config = dict(
    experts_per_token=2,
    d_expert=256,
    d_shared_expert=256,
    routed_scale=1.0,
    lr_router=0.00131,
    head_dim=64,
    norm='rmsnorm',
    positions='rope',
    init_std_down=0.00382,
    final_lr_fraction=0.1,
    doc_mask=True,
)
Below are experts of layer 3 (counted from 0) of a mixture-of-experts language model. Rows are named router (the router's row for the expert), gate (a neuron's input weights, with its number), up (a neuron's input weights, with its number), down (a neuron's output weights, with its number) and show model dimensions 288-383. Each number is 200 + 40 x the weight over its row's rms, rounded and kept within 0 to 999.
After each expert's rows: "mostly gets" lists some tokens that are sent to it at least half of the time; "gets" lists some tokens that make up at least twice as much of what it gets as of all text. This comes from a sample of Wikipedia text that the model never trained on. Tokens count by the router's weight.

# expert 7
router,202,230,166,261,221,239,134,193,159,179,183,201,176,185,193,169,222,182,187,136,238,163,220,264,134,211,148,209,199,186,257,196,186,149,119,244,272,245,197,224,186,144,188,156,175,183,210,178,206,287,180,241,170,142,235,180,221,113,192,168,142,195,174,208,194,121,284,235,174,252,239,216,220,173,275,173,174,204,221,230,166,154,170,175,145,152,192,153,207,205,187,175,230,232,219,111
gate0,222,190,195,265,209,177,194,178,162,200,156,201,187,168,175,151,215,234,239,191,176,185,134,175,221,233,232,199,192,154,160,202,202,179,159,201,105,255,237,200,215,180,165,218,226,201,284,235,194,243,224,329,231,187,174,227,246,196,201,195,142,208,262,180,214,227,223,239,154,210,212,180,219,213,203,233,129,166,229,183,133,223,72,153,275,149,247,233,238,53,178,172,282,254,166,213
up0,154,194,226,226,200,218,166,221,160,230,200,206,192,158,198,236,245,157,242,183,219,186,248,174,211,171,237,138,225,168,195,129,182,165,146,228,141,271,186,126,152,197,240,187,262,280,209,194,205,270,153,221,159,216,248,234,203,164,252,275,192,242,239,142,193,226,290,196,235,222,194,238,275,167,257,116,177,251,149,193,176,192,242,203,255,153,207,226,256,174,242,174,215,183,217,168
down0,196,209,179,228,151,217,189,164,211,235,189,215,116,242,218,246,192,195,150,199,171,223,222,226,263,244,298,202,215,258,179,228,190,181,176,126,201,200,173,182,192,131,158,182,185,205,221,256,187,165,159,222,200,139,269,81,178,242,214,177,220,128,243,213,197,250,161,186,168,149,182,179,221,164,207,215,209,186,119,227,179,191,149,181,204,245,217,223,189,180,164,172,236,160,232,150
gate1,176,216,213,290,234,165,273,246,204,187,147,172,136,205,181,184,236,189,222,247,154,224,160,155,239,152,219,207,247,160,176,208,203,167,194,159,217,190,190,186,225,137,177,203,208,181,232,220,208,168,174,179,219,211,138,217,192,122,231,151,224,220,219,225,153,163,226,265,234,185,167,240,141,280,182,244,202,203,194,169,214,246,229,132,202,224,247,165,141,284,127,230,211,257,216,281
up1,204,284,254,238,231,212,134,196,141,230,224,150,105,214,152,208,166,245,204,223,219,230,235,175,179,248,187,197,191,217,182,106,315,262,213,193,239,221,244,215,152,213,258,197,223,196,114,204,214,145,180,164,213,161,146,179,155,156,137,181,167,208,213,200,222,208,208,250,224,185,177,211,204,255,208,179,170,216,205,214,180,277,214,153,120,152,219,239,133,168,216,185,177,191,258,229
down1,194,212,247,187,231,275,204,253,192,201,292,218,178,198,227,210,255,233,196,147,196,229,151,220,161,223,227,199,216,246,228,224,194,182,195,143,116,170,291,155,156,207,192,133,226,183,127,154,232,167,182,204,217,175,168,144,282,254,263,216,182,164,224,135,179,174,213,295,257,160,195,250,191,152,192,196,184,187,204,219,192,219,258,215,159,227,169,216,154,232,214,165,269,148,221,196
gate2,173,227,198,211,211,227,250,246,187,216,190,204,161,173,230,234,230,146,173,231,203,181,204,185,248,201,237,256,198,142,160,245,222,139,138,200,178,220,193,265,246,250,247,166,254,206,247,237,203,205,177,266,153,192,220,166,201,209,188,206,216,232,204,189,183,185,183,272,207,265,145,201,133,215,263,216,179,137,195,196,230,145,228,198,271,164,106,234,167,208,194,117,226,179,215,202
up2,136,200,108,223,161,195,178,226,278,207,246,187,221,215,130,180,192,197,148,176,292,192,176,186,277,188,190,191,195,213,249,218,241,213,121,205,172,257,225,168,147,182,145,163,156,268,181,229,185,215,222,186,170,187,232,213,200,218,199,260,229,214,246,198,248,267,172,232,186,194,231,166,274,185,181,192,124,156,230,176,213,143,151,182,231,172,180,215,207,250,242,191,193,197,140,139
down2,222,195,239,226,195,174,202,320,206,247,209,224,217,220,168,231,111,193,251,206,174,255,219,189,186,189,215,236,161,227,172,277,192,223,202,151,222,124,203,145,230,179,204,290,188,225,208,112,182,173,222,156,276,240,132,141,250,203,270,177,238,158,177,195,172,134,214,185,183,189,207,248,205,182,228,156,168,251,169,184,115,166,144,231,183,218,162,166,146,249,183,268,235,179,191,187
mostly gets: " ESP", " Museum", " Smith", "===", " Story", "mann"
gets: " |", "\n", "===", "==", " film", "_{"

# expert 1
router,189,265,180,200,149,224,210,234,173,190,148,216,143,145,144,215,197,166,211,176,237,236,234,179,238,171,148,203,219,181,203,169,198,210,192,284,232,222,151,260,232,216,236,179,225,215,134,243,229,202,224,179,220,216,257,223,246,174,181,187,153,201,200,156,114,192,205,205,252,322,204,198,223,201,292,203,192,209,192,143,144,143,200,226,187,154,239,153,204,258,205,98,201,144,247,194
gate0,188,199,197,154,207,233,227,229,191,213,192,221,179,213,178,171,176,269,200,133,223,243,201,203,205,212,211,178,191,178,192,159,275,266,238,242,170,188,202,187,251,267,187,182,207,185,206,225,174,222,224,174,277,210,226,155,185,158,169,242,168,165,224,187,89,221,161,244,259,290,179,179,237,212,206,200,255,236,220,181,162,161,137,217,150,169,181,155,160,184,191,179,141,162,231,274
up0,289,272,211,201,201,190,193,162,129,257,160,230,243,194,202,191,267,210,225,233,286,229,211,237,175,179,209,202,218,238,227,249,199,97,204,281,241,202,192,212,141,169,106,123,207,240,245,212,148,218,146,220,122,155,182,158,174,143,236,252,240,258,171,220,175,159,213,175,239,165,273,197,165,203,203,143,149,218,240,235,159,215,208,277,214,211,204,243,250,250,198,161,216,248,191,211
down0,199,261,191,170,202,156,186,164,217,251,192,174,194,152,237,233,142,216,137,189,233,159,219,119,170,152,176,217,205,215,159,162,168,262,126,206,231,262,205,207,170,219,139,146,216,202,202,201,228,166,149,188,231,269,179,237,207,198,273,179,175,200,204,201,192,247,143,126,230,200,211,277,187,165,205,175,183,152,212,115,122,243,177,242,208,226,215,239,247,284,249,256,196,272,241,246
gate1,229,243,283,243,184,133,184,229,108,226,135,175,237,178,232,163,133,226,219,220,221,206,208,179,234,187,150,176,146,206,188,194,224,153,192,216,199,152,288,245,154,144,258,201,180,222,207,169,260,193,164,205,162,234,272,232,176,215,177,281,172,135,192,210,171,240,276,259,225,232,161,228,207,239,234,143,162,170,241,201,192,183,210,146,174,266,228,224,191,190,123,206,208,172,205,190
up1,201,199,250,165,262,177,173,240,195,169,105,185,154,187,165,218,245,199,218,222,209,153,189,151,167,147,207,239,186,166,201,157,249,197,195,254,259,188,178,211,176,204,179,143,230,270,156,232,351,229,229,216,193,253,313,182,212,179,185,257,191,164,174,207,252,274,164,208,182,199,247,274,133,134,262,280,244,173,310,199,165,273,198,260,198,235,119,189,177,134,234,210,138,200,276,185
down1,185,192,271,217,246,191,176,157,178,200,183,221,126,198,140,179,234,266,170,278,132,255,163,201,213,230,149,174,167,200,241,226,246,181,291,202,126,80,158,255,207,208,179,181,158,230,191,174,164,225,241,117,214,162,153,194,206,206,171,192,238,212,275,259,184,121,167,259,240,152,145,199,217,213,184,156,214,98,175,225,214,163,191,216,245,212,216,208,238,153,155,246,255,189,177,153
gate2,238,217,213,152,173,265,248,264,231,193,206,129,199,295,303,244,173,157,194,247,310,165,217,124,217,251,200,200,91,176,183,230,248,221,161,182,206,125,180,164,172,250,186,194,238,251,169,176,192,202,246,181,162,214,174,260,184,238,171,269,214,234,199,138,195,161,140,199,231,266,211,169,211,209,255,240,226,213,217,163,147,188,148,172,186,227,216,188,252,174,256,219,183,249,167,176
up2,227,226,168,167,150,235,245,170,214,160,200,248,144,178,224,191,184,249,140,211,219,196,248,190,103,148,191,209,231,239,195,288,183,167,237,144,259,212,244,185,168,194,200,231,241,141,198,205,169,206,105,174,187,139,170,150,228,180,236,279,173,246,148,222,200,173,177,229,204,194,232,159,267,254,238,295,165,204,170,165,250,158,208,183,214,175,202,152,145,217,232,213,190,224,198,140
down2,158,231,240,235,198,188,209,240,174,167,254,170,216,212,254,195,236,237,221,235,292,169,202,103,292,268,212,125,157,217,142,216,204,145,193,192,194,154,274,174,199,228,190,204,223,236,265,242,244,174,211,227,194,278,212,227,168,235,132,192,189,219,158,155,161,167,165,225,247,221,162,234,190,155,174,184,265,159,135,278,217,216,196,159,202,189,216,234,210,193,177,231,310,242,245,236
mostly gets: "\",", "),", " be", " been", " him", "\""
gets: ",", " and", " the", " to", ")", " a"

# expert 6
router,178,208,212,237,245,230,121,187,178,180,239,214,279,161,159,216,179,162,263,235,156,240,204,253,217,213,185,203,263,235,192,185,126,199,165,204,239,200,221,205,239,214,210,200,206,272,204,160,216,187,175,174,140,216,264,216,183,180,235,218,183,284,146,214,191,198,267,204,217,310,231,235,214,114,263,205,165,187,159,223,183,214,262,211,199,160,178,64,201,198,239,147,240,190,167,144
gate0,242,164,185,183,93,251,154,159,143,183,218,146,184,147,248,195,144,161,232,160,284,163,229,253,168,204,228,179,205,265,159,165,293,222,114,205,218,164,217,232,199,219,278,252,237,116,207,220,188,186,208,308,245,215,198,142,239,192,214,204,213,148,232,190,162,216,245,146,178,218,203,156,237,191,190,147,201,197,192,186,210,176,253,226,212,211,281,214,333,187,131,213,174,273,185,169
up0,276,236,192,157,166,165,185,209,215,147,244,204,117,242,183,178,211,61,167,225,219,196,137,211,204,184,176,223,231,238,195,247,168,227,182,263,154,164,189,216,153,224,192,190,177,222,166,199,193,226,211,172,250,283,183,188,169,206,226,268,156,205,221,229,275,242,194,192,205,256,199,228,129,182,199,201,206,286,119,209,227,240,179,186,142,214,215,181,163,170,252,190,225,232,164,226
down0,265,235,150,213,178,171,154,149,193,238,249,145,218,86,243,208,245,155,186,214,154,154,161,226,189,149,237,194,214,225,99,239,236,283,185,228,233,183,177,255,202,188,236,212,196,203,249,231,200,226,158,248,256,241,174,197,161,214,219,199,218,261,98,183,221,121,223,162,172,237,212,193,205,229,278,273,189,173,238,193,242,194,228,256,189,195,274,215,192,251,141,100,133,209,206,195
gate1,220,194,165,304,206,214,165,206,220,213,192,208,220,228,212,172,180,166,194,198,157,198,189,234,152,199,221,202,169,190,192,165,221,160,136,197,198,192,170,287,185,220,199,242,170,184,204,206,227,276,231,296,228,215,217,198,209,168,214,153,205,169,211,247,228,193,302,189,173,176,161,175,232,221,262,242,218,209,191,165,161,156,179,210,262,174,289,244,164,223,164,212,205,225,167,253
up1,168,228,245,167,250,163,220,260,171,212,195,158,177,84,170,271,281,204,223,217,276,151,232,212,239,138,233,188,241,245,215,209,210,274,230,185,244,166,268,221,272,189,225,248,249,215,140,212,311,126,158,126,189,183,253,242,276,180,217,122,217,175,188,170,166,163,231,211,292,184,213,192,107,221,133,125,185,199,164,205,250,177,189,192,276,138,230,183,207,183,210,206,192,228,204,144
down1,163,241,159,180,274,260,213,161,208,236,221,230,288,164,207,186,224,214,222,214,182,213,236,187,212,187,256,171,234,329,206,196,242,232,221,208,185,114,197,198,224,201,220,189,189,189,197,260,222,201,248,234,197,192,254,191,227,144,142,154,207,192,197,189,133,230,225,261,214,204,210,188,126,221,176,191,163,261,164,220,190,173,196,249,274,164,204,167,213,164,173,140,247,177,177,255
gate2,190,200,136,173,200,155,224,198,144,239,209,291,197,149,135,248,159,210,198,172,224,179,224,224,173,276,171,203,219,190,186,180,225,246,223,287,234,203,192,203,168,117,179,262,243,195,180,200,237,288,133,206,167,193,292,197,233,195,234,180,196,205,216,133,246,144,259,242,136,168,176,202,231,167,196,178,239,212,248,209,215,205,147,201,161,180,207,179,198,206,205,183,102,246,116,200
up2,165,226,202,261,191,178,80,208,145,141,255,240,210,182,167,181,143,192,196,222,180,206,183,198,192,224,244,226,236,239,203,289,130,252,199,257,213,88,208,193,167,223,191,149,162,247,245,175,218,256,202,185,192,223,184,181,90,242,188,178,285,191,197,251,236,211,264,199,182,175,199,232,203,136,259,212,192,191,149,214,137,188,246,209,217,209,248,216,162,168,168,224,249,220,191,210
down2,234,229,193,225,225,186,158,177,161,219,253,188,178,144,195,180,205,256,222,180,170,158,198,241,235,230,172,235,218,289,157,214,167,213,245,225,143,191,195,177,230,136,205,210,227,200,229,194,238,295,212,266,179,160,257,106,153,214,185,187,190,76,195,253,96,205,161,313,174,170,178,225,195,185,255,214,190,189,146,222,155,181,172,236,199,186,223,201,192,198,125,180,218,247,142,211
mostly gets: "-", " ==", "|", " \"", " |", " ==="
gets: " |", " ", "-", " the", "|", " ("

# expert 5
router,173,180,155,225,250,251,236,162,188,153,184,134,232,153,166,238,206,154,222,194,241,151,217,248,142,165,141,233,226,268,211,255,206,227,210,179,264,198,201,225,161,153,234,195,197,215,177,200,221,179,209,124,209,177,258,181,241,249,219,208,145,207,115,192,205,150,262,147,238,239,261,185,220,185,195,215,230,142,219,225,165,209,163,214,245,167,182,146,187,258,217,86,222,155,210,156
gate0,206,251,151,287,247,222,197,225,201,202,222,191,211,200,179,153,155,198,180,329,192,157,232,147,179,217,192,218,176,140,170,182,204,119,117,263,297,209,228,176,110,187,250,214,248,147,202,199,165,206,200,170,176,206,234,245,190,196,213,199,205,165,177,262,181,143,191,194,244,235,195,203,271,231,201,254,251,210,169,195,258,167,230,182,181,281,197,202,220,183,229,117,253,242,176,226
up0,145,215,278,190,256,177,238,134,219,238,190,187,253,182,292,207,358,150,220,146,201,201,200,183,201,174,227,187,174,183,191,213,196,119,203,141,201,241,249,167,222,169,177,255,276,115,219,216,165,192,209,244,161,175,191,169,203,160,229,235,222,222,165,201,175,213,146,209,225,215,235,204,179,206,208,213,162,198,151,195,160,183,211,222,179,149,255,140,289,269,209,214,152,170,219,142
down0,123,206,220,163,164,234,198,229,172,204,148,241,232,209,246,140,146,228,193,212,282,218,305,135,180,159,277,242,216,134,186,144,165,194,125,214,163,176,227,244,198,209,128,282,158,164,254,193,208,185,242,165,228,218,226,262,218,211,143,194,169,135,173,218,259,220,199,212,173,298,182,180,206,215,202,263,228,148,244,238,185,235,201,197,225,226,219,124,195,208,162,121,257,239,223,188
gate1,174,173,222,216,262,167,175,181,126,172,229,145,136,177,166,213,162,177,167,141,195,217,184,182,142,208,227,238,200,253,191,261,209,250,147,218,213,169,96,171,174,137,146,160,166,234,150,189,204,237,212,223,203,168,233,217,210,174,259,192,154,180,229,301,181,208,200,245,227,177,253,220,217,266,204,240,238,175,166,245,189,191,165,198,162,192,183,244,148,122,93,183,178,251,142,274
up1,168,202,195,196,152,207,254,146,231,277,198,246,216,220,254,199,141,216,175,212,134,161,252,264,176,239,197,162,219,160,181,217,157,229,167,169,194,210,190,151,204,169,153,180,222,208,160,171,225,240,191,210,175,152,270,152,214,213,175,146,253,194,210,207,258,226,202,193,122,178,183,183,162,175,253,247,288,170,230,109,281,206,206,163,201,134,174,191,180,164,251,309,143,157,154,256
down1,201,299,305,218,168,186,151,152,208,211,193,186,211,198,311,199,215,172,191,173,190,152,196,212,300,216,160,178,210,198,169,234,183,141,189,211,213,208,170,221,218,176,178,173,179,185,202,246,223,180,194,205,234,174,232,187,257,324,164,241,229,231,160,82,214,253,184,182,188,251,92,149,221,141,248,114,252,258,162,172,117,212,199,158,242,180,217,208,166,226,187,238,218,148,213,200
gate2,150,173,147,255,291,228,186,154,188,192,230,222,222,223,149,130,281,185,190,212,210,205,170,157,205,170,207,205,231,247,218,193,178,152,152,183,197,163,226,135,211,244,188,199,202,264,96,173,188,193,188,168,175,249,201,224,163,148,185,245,112,213,225,171,342,133,175,230,178,217,163,280,254,305,187,234,161,185,182,179,121,207,273,222,213,141,183,252,211,196,205,233,219,157,147,207
up2,218,250,217,277,154,189,212,168,229,159,169,131,180,168,229,211,225,241,155,208,149,174,170,162,251,186,194,153,203,162,224,233,205,156,189,238,279,254,160,224,171,283,221,145,209,112,138,190,264,192,158,159,218,190,180,192,230,203,153,216,183,229,182,175,99,196,156,186,224,232,200,207,214,247,224,212,203,250,182,192,203,212,210,213,238,155,173,177,205,188,201,216,222,210,195,219
down2,168,184,158,177,279,199,202,123,192,257,251,166,122,243,232,297,194,161,215,260,183,183,158,243,279,196,132,179,111,268,172,152,218,220,162,181,211,221,139,120,136,263,214,232,231,259,207,182,138,225,156,192,186,271,175,207,220,138,205,211,203,240,219,153,246,215,194,249,163,217,184,239,235,263,224,156,246,240,192,178,249,142,184,239,155,229,241,213,236,210,158,216,231,157,229,132
mostly gets: ").", " also", "),", "\".", ".\"", " and"
gets: "\n", ".", ",", " and", " of", " in"

# expert 0
router,196,199,194,307,277,280,165,206,137,161,219,211,188,181,214,267,200,150,176,234,176,205,242,212,155,203,244,193,199,159,207,154,157,255,204,263,298,215,238,187,194,127,246,190,192,182,254,180,251,263,168,195,161,186,258,232,183,208,235,172,192,148,187,312,180,195,264,235,251,285,171,243,195,175,176,211,214,195,188,211,207,172,222,181,173,192,201,212,210,142,244,213,254,154,188,190
gate0,177,219,174,286,137,203,201,149,230,236,178,207,261,180,152,257,143,197,245,298,259,215,225,200,224,226,194,160,172,178,159,206,121,187,191,224,260,187,198,188,274,189,230,204,183,296,212,211,270,240,199,198,77,209,224,296,162,168,136,191,179,113,189,182,240,256,273,238,176,236,225,239,225,173,248,159,287,225,221,180,166,190,202,185,242,298,171,268,116,214,172,182,229,235,201,208
up0,211,230,231,210,175,209,175,163,197,246,163,234,225,187,158,220,125,173,251,195,307,190,214,211,214,179,313,222,138,207,210,177,166,197,236,208,227,206,141,162,167,208,200,174,137,199,206,213,194,219,185,180,115,264,250,174,219,200,213,247,224,140,170,227,189,179,211,204,171,173,159,249,247,230,104,163,157,218,244,213,263,205,241,129,127,245,140,153,197,230,121,238,184,288,131,208
down0,191,195,167,166,248,114,160,175,237,198,187,219,160,187,227,165,157,192,276,202,189,177,225,193,190,201,192,254,180,149,157,180,229,173,252,208,162,225,190,156,119,242,228,264,195,196,216,189,169,157,245,224,213,238,223,218,222,158,280,232,236,190,227,219,129,164,235,194,233,178,252,189,89,187,196,212,184,239,178,214,142,169,136,216,180,171,220,182,210,262,171,228,197,184,227,131
gate1,242,187,234,161,267,262,125,194,233,181,211,205,170,229,141,219,176,223,162,231,170,161,173,240,181,231,159,156,295,204,133,214,155,174,213,306,196,196,242,179,151,190,206,191,166,200,203,158,178,245,192,242,181,150,228,229,147,114,188,221,196,244,101,232,168,195,213,188,270,203,167,182,275,250,186,271,218,169,193,172,194,132,146,256,258,214,188,176,166,122,177,169,187,207,126,186
up1,252,168,260,155,128,211,149,197,274,197,243,188,241,303,192,264,136,190,194,215,194,187,252,213,202,200,185,177,178,196,185,199,178,263,288,212,164,212,201,155,196,193,272,204,180,194,199,143,180,219,201,160,165,83,249,194,192,119,217,263,265,227,194,211,112,238,193,182,305,258,101,204,175,230,214,248,267,200,179,120,241,180,182,138,196,254,183,154,207,116,151,120,225,236,153,187
down1,271,181,230,198,215,163,187,175,259,168,167,264,161,218,202,225,165,208,309,179,186,214,193,151,244,191,246,177,179,193,280,282,233,221,224,190,192,122,197,217,186,165,246,233,292,175,194,114,219,204,215,184,170,250,236,171,196,173,221,203,198,204,219,251,271,207,222,198,238,174,144,228,135,136,220,160,237,191,132,148,217,205,230,168,226,227,222,156,151,220,236,177,207,251,94,218
gate2,240,144,177,178,172,271,164,207,203,255,170,200,191,213,116,225,186,211,314,191,291,228,164,188,201,178,235,134,226,246,181,187,198,163,133,168,182,203,256,227,244,251,235,103,259,169,216,275,193,173,223,167,181,180,256,158,209,76,275,263,159,187,174,150,181,159,223,246,266,175,188,206,221,223,212,194,176,161,239,196,231,171,270,181,253,192,219,171,264,274,216,175,235,213,198,170
up2,199,287,210,208,175,191,204,191,204,194,196,225,317,235,277,215,191,160,190,162,198,239,213,203,169,177,152,147,270,209,117,181,214,203,223,198,161,216,244,254,179,161,205,205,214,178,164,275,214,261,157,208,236,195,248,195,177,203,146,255,209,120,208,213,157,157,248,209,196,190,238,175,159,149,204,189,188,175,217,241,245,186,211,178,178,219,186,198,183,185,179,217,175,201,201,204
down2,229,220,194,203,171,142,199,151,227,158,93,200,191,213,191,233,177,230,172,187,242,145,181,250,187,209,177,241,239,226,234,170,156,197,202,167,200,266,132,128,243,181,110,251,218,255,163,236,206,202,171,284,136,142,220,186,182,200,260,165,150,241,243,198,252,191,179,181,183,172,175,187,124,236,234,226,194,172,243,182,79,203,184,205,175,159,202,194,141,268,244,184,194,161,160,164
mostly gets: " ·", " three", " five", " six", "′", " four"
gets: "1", "2", " ", "3", "4", "5"

# expert 3
router,215,172,200,225,252,240,124,152,173,182,247,189,155,171,210,183,195,131,199,165,187,130,160,245,190,178,238,184,174,285,255,226,188,230,191,229,250,218,247,218,172,171,170,250,217,205,169,227,229,239,223,250,205,173,261,287,206,134,262,204,213,157,179,261,262,180,207,282,217,177,175,210,225,207,172,239,193,153,166,234,173,90,196,244,153,187,219,175,191,145,173,167,127,187,160,201
gate0,200,216,202,204,163,258,213,229,269,145,169,174,168,173,222,204,148,193,259,133,268,172,218,206,132,221,201,188,210,198,209,208,208,134,174,176,185,214,219,228,241,277,173,142,292,165,108,210,139,266,192,179,189,161,223,251,227,192,207,220,116,187,236,251,157,181,188,203,214,198,178,188,233,172,198,163,238,195,325,270,232,140,192,247,204,156,266,183,217,225,200,273,177,137,121,187
up0,260,205,163,206,208,189,174,168,180,205,249,207,270,218,162,201,314,237,189,271,123,226,247,197,183,170,252,240,264,196,166,224,277,241,203,175,271,151,164,220,101,191,190,248,201,208,284,214,237,185,148,187,199,241,188,189,239,197,184,220,245,256,170,166,196,133,232,148,203,232,174,140,130,236,291,233,208,199,209,204,204,235,256,165,142,222,147,132,193,166,174,149,185,225,228,162
down0,209,202,140,193,209,194,195,229,213,134,183,206,242,185,125,217,162,197,234,244,160,143,178,164,200,224,236,197,179,227,237,244,231,238,194,180,206,133,236,223,190,188,194,174,171,225,199,246,93,177,196,109,273,216,210,193,189,170,179,215,240,239,170,235,205,204,219,140,238,214,175,206,195,143,178,190,203,194,220,211,129,157,176,120,211,180,174,215,196,313,171,186,236,251,188,228
gate1,177,169,230,173,286,283,235,166,199,209,227,219,116,144,222,182,169,142,254,173,149,212,184,214,190,225,240,230,212,219,196,213,197,224,210,196,249,265,161,173,179,263,222,229,232,132,124,263,159,208,166,238,251,211,224,201,187,142,284,158,213,189,210,201,251,182,227,197,225,234,204,119,179,172,176,223,244,244,182,255,155,200,186,186,188,175,233,196,267,192,216,146,191,249,224,131
up1,239,220,217,270,207,187,154,164,192,175,160,184,234,108,219,185,191,238,169,123,115,244,237,233,235,167,119,211,182,195,191,212,212,210,179,176,218,218,151,230,134,148,192,183,226,262,263,237,230,214,159,170,137,161,206,159,204,164,221,221,188,249,189,276,112,145,256,180,197,188,166,228,221,250,232,184,144,220,198,132,254,233,180,150,245,223,160,216,143,229,188,212,255,160,157,257
down1,147,153,172,247,209,219,107,227,226,198,210,202,244,167,186,161,187,160,180,184,194,188,239,200,172,233,206,189,134,155,99,202,155,187,184,184,216,204,256,235,214,164,236,180,220,196,243,192,286,196,127,207,198,243,177,220,177,122,228,205,171,173,265,208,201,180,255,204,181,215,267,167,221,188,225,172,250,205,201,119,215,149,136,215,258,176,132,261,159,237,159,187,99,238,201,173
gate2,115,206,233,154,115,127,218,155,195,219,164,122,133,213,225,180,190,231,231,201,187,239,170,205,229,196,230,222,182,278,157,166,232,219,253,171,153,236,163,225,224,241,245,258,186,308,163,207,265,256,148,230,234,196,171,288,173,204,208,145,194,162,219,161,261,234,163,252,286,198,180,211,209,176,167,163,195,155,214,215,162,171,208,280,175,199,244,129,224,216,157,159,149,226,238,205
up2,239,185,202,262,172,160,263,115,220,156,117,297,200,254,181,205,182,257,190,178,278,242,180,120,226,216,208,218,245,115,180,231,169,220,230,252,230,195,187,196,198,208,207,175,158,204,277,211,214,271,201,137,250,248,233,186,219,251,196,167,110,155,205,246,202,165,151,175,169,222,268,229,152,188,299,177,237,185,198,234,183,261,231,173,230,169,213,207,180,238,192,170,239,231,154,198
down2,129,178,237,187,217,173,108,193,273,150,187,193,200,144,194,220,299,179,197,172,144,174,140,212,214,216,133,189,162,301,184,180,189,195,255,175,188,217,278,202,200,227,219,177,252,209,163,194,224,219,225,157,158,202,202,218,146,170,140,203,202,212,177,163,212,238,186,176,226,176,122,117,252,257,195,210,254,239,258,175,223,153,278,193,151,129,210,221,252,215,127,190,271,216,179,180
mostly gets: " JPL", " ·", " MPC", " Championship", " Cup", " tournament"
gets: "0", "2", "1", "5", "3", "4"